{
  "n_layer": 8,
  "d_model": 256,
  "n_experts": 16,
  "experts_per_token": 4,
  "d_expert": 128,
  "d_shared_expert": 128,
  "activation": "gelu",
  "moe_layers": [0, 1, 2, 3, 4, 5, 6, 7],
  "router_score": "sigmoid",
  "normalize_top_k": true,
  "routed_scale": 2.5,
  "balance_loss": 0.000172,
  "balance_bias": true,
  "router_logit_norm": 1.5,
  "shared_expert_gate": true,
  "init_std_router": 0.00652,
  "lr_router": 0.00152,
  "vocab_size": 2048,
  "norm": "rmsnorm",
  "norm_eps": 1e-06,
  "tie_embeddings": true,
  "optimizer": "muon",
  "lr": 0.00821,
  "beta1": 0.9,
  "grad_clip": 1.0,
  "batch_tokens": [65536, 131072, 262144],
  "seq_len": 512,
  "train_tokens": 599500000,
  "steps": 7353,
  "dataset": "wikipedia_en"
}
Below are experts of layer 5 (counted from 0) of a mixture-of-experts language model. Rows are named router (the router's row for the expert), up (a neuron's input weights, with its number) and show model dimensions 0-63. Each number is 500 + 25 x the weight over its row's rms, rounded and kept within 0 to 999. Numbers have three digits each.
Before each expert's rows: "gets" lists some tokens that make up at least twice as much of what it gets as of all text. This comes from a sample of Wikipedia text that the model never trained on. Tokens count by the router's weight.

# expert 12
gets: " the", " of", "ed", " in", " 19", "ing"
router:506522482511477521473504548529497497499536524509492534512520471503496447479526498464533478537503538513484514541468462518514507507514533448476533518493515547506537508520487513464502504517474465
up0:478499506516521509504508540514456496497494475499528496481451526552459472490509498502543507505482493532495506495527465456526531507515459473492494516516528501497484507489470489538496441504493536
up1:501498483498524491538498479470489451471510456510514548461483502503514501537504495481492509509500534502496497533486504555511477526498509535482497462479536472456532487510515509473517483525521500
up2:485547521531473502518492484531444526535483472513485509495541492509462509536462492501535535505502509446500544498475524509470502505521520538495497533480488517493483518479486534501459491530476494
up3:514477509493481497502508453479518477523510489501494514481512486545489496469502549456531479490465530502514520523443508507500498506502487482519489500503490556500515452504487451469477527530492497
up4:477507468525509536516496535498452543508530518516474496465527488502479480526482456467515502521508563513502471549464498494481526529467495477519531520499526496524431452501512473480499524470494492
up5:514475504512526506511505509532476511494491468473439480487507484505488490494537484500533502503483534478515516503463500525453527554493499510474502507500535527476499531549429445518485551472482513
up6:518447508558506530488514502511452511516514509496459505514497483500509487541495470504494526512473507519534512508504443500518496526501475499467504508463543459496515451526458501507499531533493493
up7:488506454502558505497542489492519474498536493551484484505528508529467529481537484456517503530454487474522499572512500528519482498487478515481514466487509529499503472495513507526441509570489530
up8:486525518479483531517491502503485517507504524542493510528471531465520501497497510519500493542522530505494495562469491546501514514467517518499511495444473475493487527481509489525516475529488507
up9:481470458456502501473520487512514495505517501462521518502503463502544488527495517478534473554545483514496482469467517517509494527514465451510490549491501511497516496495531474478526509576541474
up10:459487497514475536507475539497476489509486483539481512511521489497477456523469544503521502538493515547492511510507515524503494489522484528446508510492468493502494516463475484507485496533533477
up11:452532503516489468512490472524487463495525512523503498506507539499499528480533466475530475466457476510472533509488498524514489489495493506464521472481525513532485548491514526496495473532474473
up12:494519499556478502516471508490453479466479494542500513510510532444512485528493537511491473488511557526518491513462472537493499503457480494529501464503550540526512501506476496510513471496484509
up13:499483500495478541522520528507496459501550501508446512504504517504497437483486484462566497515494509444493497518501498546504509528472526489501511543510519505539518501502481530490473502503517496
up14:512411488519483502464508541509498506525485489540465487505523470504532486486459503511506543509535489478517504458506491537476525480528503490499529521506525511519496517504454486492449517511542515
up15:514517457504480509501497510466435478506527492478532512489494487512500493518532525481516496503525496500552490519479441526515549505486480492509524476521512515504468495505537497517511499486484502
up16:532520493503442514493527473464448512506479478498513522480494530468464496495463471495506489499500525482506511566494500488509495519476489482479514470542502513495529489502462522500478494507483522
up17:493461513520508502496481518530511546507488538526558522563491439472462512480432495500528485503522536518490461498474539515563509495514492451529553456488536529503501485534468498474525440520483463
up18:479527491550502515504490504464501498527512511482478485531475519495513527516510488523501496509519503486535488488476453524546497540528524474456529464507535495476529473528471491486453526494500475
up19:523465503516493550459483487520455523503560475495547516534477488506479477525482473455529492487501492482478490524502471453512506519471459523487502498490511544517464504540485480547475527517506507
up20:531525533510497555490509541446485465513511489515570475495497485506489505488544479495510485518506580526514473513511477508492483536560497497542521521499522491454550501518479522495523551509494469
up21:478487482512504457525489513503486522476511498532482514460543490501465493490521503503493513487515521505535472458480520476527497493509503480483469491540552518509513532460461474524507478455544468
up22:464472514495458494496490477493486556502533490516499496450487496508483509518498429463570468478493490478478483494508488483492474483536524526503468445481456495523480536553474511481489485531519492
up23:522467501570452522536502468500466552491527511527543532490492463500486538487515489501530509538488516504533515474475463523544515452485491506474535466532469528484425512526501486492516505484504516
up24:527506456471497498502503507504470481480481436472521495533511528491485493481490489466506495508494481473528492515523496489542535489493504541488496472495514529541513526471467467489548460528525499
up25:524480527481483520528529514535443527534491515480505510488505489493497518486561487534539490509444477498521507509450478503518469513480481504520482492460520537484477491498494487482510457525504475
up26:524507513515511494475505485480506530552498487557526523509483505502464507544495464461534463541472514486484509469530521494525544488447452498469520467476514487550525533505476522520453469526503492
up27:503489516514493483511508492529536494504504485519511501504509484499499491463433467515520476505484522516525502486516506520516507481492498514488475547467525511509497509502492476510472462464472465
up28:485534463517530519490498566494448485529506508528522490496493497505487440488521534491499489462492500455526464530521499478476524491452477473482448496511507508516540506525467482515514504500498508
up29:519509502542518546511508516485480509523551457507499477477539526519450454500468440518531486486523535502510497535490509477506489523474486533488482559482469499529467528517468512573504462491483482
up30:468497533489550491483512527508476517451519451483469478492476473473534461468512514547544493473486531478506473532502491553476467505470492508495525475509554497544505496524508497489487491530507446
up31:469508507488504512517498465503460542544477525541525477500507485492499469523499505461496489557512494529500489493492521500499474480489536520522518532494522477472506515516488516533498519495534464
up32:462540487531516532484529453518477458524509494471519512494522560487522485491512470484536496543482512528541492561494506524513526496467515496471480474502486528504509529522508536479460488491492505
up33:493500499499490490517516502521477506428505501495499512511506528522501529502520483504536489528489491509542492476495523496469515525476521495456508507466473512505491475479486494521528490463501476
up34:499497513544484527488485526494476489486547497540501519495491466533478439503491519513501507518497496463499475500517486521521479525485505490500580501504511456469469513509486474455502472473483460
up35:496485428475488536498480516547492459502533521559523471531544505458488481475485486500547495525524533482505502478546508510491515531473488483483518470499536513489500516488502467492519514493501498
up36:485491526485476528515501523503469518577503517524509486483510505498512525485505494531519475512479491473467491537455453493470483492487538496512529492418497470482469516477506521498469465474499487
up37:499495484564498534537468485523455516495540501498498477521554496475476471508472477478539465509448497459497505523537491496499507526515506513470473474498530496515525507505463515502495462554478525
up38:459503533518518505512579510524473497524455508554469463490494495519439474505476500447493499482473547470496506489507539494516509480491498479514464502482509543462513478540500527524475493487468495
up39:492496507488547544474526519541510470552518477501458485521517515553486507490513483492494513516486508501500507522461483489486532497481512481518517530485496527512496479519465477485519499524500481
up40:491516454495482512490494524480523497516512477537539470531470481522451480467457444503504495510494499460495495517499531501490480455513470496495507520517480525482497478520462480479520446519459455
up41:500506467509502527556517537490470484472522460536529492493450501492522452487499514514502482551492545462529540511518496529523523535566518449472505470526478515486477495487473512549514521495491493
up42:490506488534483501505558492515526536557508467558481492469519496542511464494469461508506507501521488465515505487528503530505499435445507511528458478516457548516495484515507493488497464505474518
up43:444487529504498499475479503501478469440530459526496512525501484490487432539532488499489471531504543530522485507502470498539464532498511471545518482506531526446482497504516496469518458486494492
up44:521498502541485512492472511524502493446503477554497465487481519493500522481545469450452521552556487476516489440501513484478470551532511482538475471489498542477522445502466428487515496490501514
up45:491481533550532492457486475464467508510506460488531513512536426517491496492476483505513507473479547519452484500468546487527501486500510473521492496493475506507499518519458531499474501462509512
up46:526502458504498502498514497551499503455559501477500528493497522477539505478495481482504494535486545488483513463487533529531520547534479518478520488489515515461500513476467477479465528542477541
up47:518512551493514477516504482546466538434487496540495526499538465494489514511477464551515493520534523532513511476476475521490483498475468475498524524484519526475481531515494484501499510512479514
up48:451496480498466504498508492487467485499498527531440478509537492524498471526451502506493489505495479500500522509511532511500517506500480479520517510501476508512511492505455487519509498489490416
up49:494472491517518521472516496538503494494520485545509481520503508467487499475484534486534482537509509484500521518504500501489496547458477482507510482474548502510510539513505481475495513530519488
up50:477486469483479520523544537544496531467467473469508524471502460509492470513490461499544506488491516467476524514482454465521485555488530465476504535474510461511544544439468518501475485567516505
up51:473507506521495508523521450507511464494501491536521509483480483505492483477476485479507468539533514482497505505462506492539544529472469506477508481428483535481498502503484498479533455522509484
up52:495492524491490510487576506534476508478521521516527457549498487554492510501526480464532525505463501510494477537490464498502454501443500519512507487489543505498533474502515551493486465545542451
up53:447486502521526489520517539512496493498534493512515480516499454490483505484503513524519499499495540450521495512512501500465519508480469492537503479515486510460488547508474490509508503553491448
up54:513457474563506498482492474536469502512513485525466489470470506483525512479502495500517510470474521470545519458470520491505546490521461507517540487514519508516465506545430461452515520461486507
up55:517525441532509541486494507505451459463516540492511509488543499521486490458506449477507501467508484495520489524464511470495574474432515488493502490494527497545475528461531458506460469519505476
up56:451516457535504530508450539504471494478569483535477443467531481448490439519526509472488482498503516496465504534485510505514509477534495473494570514549529516520476491478467544501501476495513505
up57:525533477528490524533481517501511485453527501480497471470512508514471465479478515495541529529532517510486497518452520513504542530539530471510514480493478520512549511473505499473485522480461517
up58:511532496534463490445493498533451499526509538504462499499527466547484488460522435508511493556434507494530516514497496503466488499486490471508507530524502525468499480501517496524540526520494514
up59:524501474535463518492471508465496509515491524524533502500547499429507495493488504494518475550507550463501479541499528506536515528518495488523517511465517502473488517496454528480504514504485513
up60:480480472536540547499520488471489506485589479494532528505510452509473446486478535459524504451477498511469505535498549551504537491487513479497469464463462508484508511493463515489487508511480496
up61:476508445536511531497503543519484501498501494511468459547503494540432487512475516464522508511489505489504511531501536497502531503516475449493488451546470522467483494483537520493504538524468493
up62:528480513498494557476474491482449529475509498484529435508538480477526538510476469459507524527513503480519480512512493498498509535492500483518487508499498479478527515537459483490477464462524482
up63:497487475478484494504543498534501540493459552520546442545473445517518468524511521466505496498502502495485536502491507443504526466508486445475517524511491486516538486511510506525525471523476495
up64:467525490500498454505507480494479488501505510535483505507460524532500514503527488526525500482505460492509520487468487508537498510456517463522476496477512511500500489466468533527511486487467479
up65:508480454483470466469515496504518500491476460509511515480479512463502528508509493509546510507495485506543528529508457486541504478492523443493495423492490507493492515525487499475524508519495486
up66:503502473480533503501470513542507537480477490526502485527475548527496461499509488452512512518479502444537484511482488538440474507487471463498535537479537476500510509509476474497493498538490482
up67:501500501497469505541518481479462498501498488538469548455545522501511493452522506511501520543471508444498501540462492504490504498536533537495515491489502501484442511474485491464479496480485454
up68:513519528495426488508525494501504499541498478536514495528508496542455450502527492492499506526489545467484476443485502473524471521483490522505561505494484562470475546547521482481446457526501473
up69:442460526482485516506535464498527495483558487547481484495550493472486493506489511496501465537501502515510531488511522477498485501501458529508502510495473497497550483525490518513506524527496528
up70:544526480516475533492527529519439506574539504495486547501531531503473479474508500501545520488522516469543468523468454511519459498475472463516529522521476501509516499507486496466475477483473456
up71:486507524548478508535541501491481481553517500539490494524526494538460510461518490513482502509498545520495479518505485485545472481488515477487508470503552496526507563510471521492448501516485521
up72:464458492498501518525494537465499515447494498509517505493480545481487435491530506481550496496518491493478525513482496505454506491448509464488534480534524487491451475547464502478503509533479463
up73:488491482513512507492488502483466492525490467508492494478541503483478443513476522460498515500465494532509489459489493491466516571526524497530522482435518548467513492501448511470495499490467449
up74:543518520510491540512463482496472533487509474483511496521526484508481507507498469510541503504483514495511510490498414462506527492489508501490525488527511526518454466501481505487470451500509476
up75:513460483502513486494486460504473482486495497504516500488524470478497502523506508471560462506503494550502477456507458463497503546490498475499523530514539528528521520518449495450470483553551500
up76:456492491526525536516503502486494501537544493522524515506506490498506483478468492502529482528465506439508496487471478468464465521484522499511509503494509519505538525452490499476528466529501511
up77:506485486524462527536510519521463522495558455499513505535497506494507459448511524521552507548459511481529498517491497525527484462471487488516537498489473504473513465495527479540498458520494478
up78:474525486538509543495554514510496520484510479493495504507517455504461464553500480530537529496431488512519501502479523518515475522476457478480515566455503511485528492500456472509488499543522462
up79:494489492516542535492512517513499532498527468478495483497540488485482490494468486495524461524512531461463507485509488515484495521454481509455501510460482488540478519516481511457492514505520483
up80:479525481551480505526523489496485486504465495518554507519564498488536547512471499479562558485485497436468480515498514503510506520480477493492505483514486514494492474488471489487518517540482454
up81:504484485482466550477472536483494513490497559510494479521525494477472489512459532468562520505495493495493497506487502527508505538503505522515516511492480500518496511507503499470501487476531497
up82:504509511467478534529473474501500516511569486481551475498531505485485550465511471487534496532467549474532512493486504499518483524488489510519452522499462515492521537521503568500509470508517515
up83:507475515543525540511486478495519517468508518523533486507472487470508457509472495524552437551516469520527460530496506483511486486492495474502516494508515497522501491487500497482516450531541508
up84:506490540521483474489504503513457506479539518538512473468534487522484481505455515515512478511532541505479457485472518510469517548505507488505526477473527495513472492530476541504473523491476485
up85:494534534554489510494540481500483472480562471519500467483542525497513472512519518477495491518510529491484477493483495496525497490482477521489492475486457491488503545512480477507479543531483470
up86:491480476517512524534531505503462485506506536532446449525462476501509473509545512470528520482521511523485449477481481455503507524488522531443452492483492547487495469472522497513489468497468496
up87:461493524506498541486525455501469506483530522533521527482529454500418495505483461467520495499529532476510459503501458487503521519479522466474509538497534498539516518473512488534488509496503469
up88:524491460477522518507493504527492527472535499508493499494542514522559494468465517538509518513485519483480484535510549493477464528503478438517476533453508496509520488528461499480497502496495466
up89:497506509502470503502496487512480505483499491497471473496481490535496486473522512437571500522496538508520496514498495499464490509532530491526517512464481521500519495495491506489461484493492482
up90:533496490520519517502471510473490443472508464496476518506487495536471480491523482508498439525484482525529523520486499484477548479501465496481521511471460474532494525509497509531498549496487478
up91:511514517514508534480528505480485502522513553557432517491544502564479526458487469507501537505504475484528474542474494504504498452502501439501520485451514516507487514517441496499494525483514525
up92:472495552492519543503515551519424531533503484494526507490461509495483521524503490476495494481530506464520419483482503510487500490437484491557490503522479478518496479537476523483505488561505468
up93:458486527528517522474546529532462479528479473518510500509496506485482462478463550494511473507442514485517511499498483489522469486490502487483522485527492478486493483524495515478559484469485488
up94:485480495507483526503489505512513494452514501485512504492541482441497472549499500452528541533539500456521484497470488501492449481458478478521520507486504492485504544477519470472501482506503504
up95:417485485498511543507495535506511478494514528522513499478508536485485495498481505473503483487483498448511499536494498533529453507492479439489477522491476520490492505510495497489464479503496504
up96:454508505533508490484510512473492523531501475542503486506494474474500519476541523531507505483466510490483509486488537509488514472504506520513490512501496526453495538586452458525519485513536474
up97:441472509493469542517518480484479441572530494532503516544557505494537512478491490520524500519484521512502464524470532518524543484471495497473540480513515480501478522496500491518488462538491476
up98:523502518524509538520506504500518522436523528481541520505478499493503502511497478466518509494496486510539498506555512466529544548487490530479503515492557556480457496463500504498497485509478495
up99:492519493483523526548546504498528544498499520543536464525519501513478467486489501499527496490513480546554460468523524501519518501541527521463479480497552469510510495500474525497513481497500479
up100:470464507513495466548504499489479527522511545500523529509536481502510518496574499513501468509453507507563498518431499525526499513481505462493491495518542506500448506527451537490468489529499473
up101:494539482528479495530523502512484508501496464500512492524512484487466484511476496480516487524460470489545508538510485475510516542428525518533516507535504502472507460499502500484499459489465449
up102:502459533497493541531528514515471512498452535491472512506508498514467506488526489430535477503470487445491523545520509481463490529497451498466502502476512511488453531495468500498475483480478472
up103:489555489479497474469520503499530542493465475510498510522522503554489438508499496485527455525473459491477506491512492540531500525480446527495509496507508506503487532499481496457462473530517452
up104:507509481529473529428488507501472472531514523522472499432457516508456549502469500510514518486486532488546501522488451518556500508492479494482511467478477476466549498451537495480474491468502466
up105:482518482514474509502520514479503484513541461543491499474517544476542477515499493492548479523475523494504524507540477496541526533497540514513495507501500471500486550485494520496533481499475522
up106:462487518533504494499543484466475519557545479526476479519512495491469498500487499463526500511481484483526544518496509520492492511484499468515509494466507494516464513542499459493482513532460498
up107:490468458538472483516527518494503467475542523530539514509522519533477480481506507487521498511497522480532488507530498487499476465545476471513503476528504541517513494536532504487477543511480504
up108:518489502536519537471507538489476504457519508449499489474487493527514462499485510469507473482497491533508465469531493516554506515459503489508449486489502476525535502497441514504518445472565498
up109:519513476524486480525540501465508494459510502552480556510465470505471488516520467527515467542556506513512498558532484495495539508524489514484476482506473504525458485504522474501493475521501535
up110:498457506538513499480511460516513472521509468536493487467519525497527477490508509533483521544480498522466489490435480472477530467474459516518490520513502483535533503522474518518453488481478465
up111:523513535484496507525463537479478491526552515514457476466484480468464519479552475515495512507493546476476511504481499498484543502465511496541532509489502497519500526490494500488510471540516499
up112:459480457473492557464498516481449504558542533522511489505540483499497488468517500501523489524454492527508504511461489491530503485497537460514545477485485559531458531505501531490490470501517480
up113:479527490505491510521498501517470492514505507531509525547547504529439498472544473486533479506492499506505486508457516481516524464499476466490503503517556504493487525509503502507467495507509511
up114:462517512472496514515537486480476528499511492533490498450483478522482506481535492524552471499532539499542460502530484502506514484533509519518512485468469527545465533502456482479497490491498492
up115:457512443488461538499469498492461492493498462515493513518500510484530532508482439488544505506563515507493505508459512544493519483515499540473473536509506508523474516493496513462454410521509517
up116:502471475534506502479489442535469474503497482528488503473521497522514526553511510475529521523464480524494533516526502507497488491508468509515500505511468484512531498552435496457449491505505472
up117:506496469501464525513490517502487502442556524499467503484525464501523501454479500516493461496511507499530537525504494486482521502526475481481536494477489529510480486480482472475485498490519496
up118:514491489532518468436486515508500528542522449537514499524498506503492496491534486488487509535475539475526510538516511574501505485466488494493480474480518491516474468497502502484465478459509501
up119:508493482441505539507445529512508476454474515502529497499487504473519512482476502494510487515536536510533499487460520522501479451497483508469482476479499539496489483501507479511451518513542462
up120:495491505522460481514494505487486525504501541524465532488508510511518476507499489511547506550511527488516481512478497488475488486519504464476540499501510524505511495513484523526514514523500478
up121:474443517489496485499521490536475482512473482530474481479520495475459508482486494476503513466517549484511521451511471465472515551534511456465523525524508524519464533509506469459485497501511535
up122:464498494500495504504501514519473467501547481512488527494516510516488514503501549492548479520486493507498474483487522470517515510511478511467540510459502532487494533532516453565496546482489492
up123:492467545494464498476493536494461506496468475519511510537497517485498506470495529516567540514505506496502438517446500509504510489504485538467529517480528502498534501510527466520481510514501465
up124:447505482499482551496484495484522483468568525489495468539460514488496490554469452433493481503511493491493507536506502518504505497502479458502471512502509480542493514486532542472466509470515479
up125:477514520522492470500538497507494515491489436518522514467489525514488456509529447468481465558504545538520460530504467522519487471471465505494523486543493473481484453514465480487503478527480492
up126:518527461541473518471518469484471469504521454496465509511533512460507488489494484521509493516538527519496487521480526508498485456488464482527513493459485467458504497510471562497473503456493473
up127:494489532533498518484537508474450522508503466477518494498500521499483491528468466492511495476474527487487491489532488558498549522485497521516456466487507519510497502519487515430560483515515474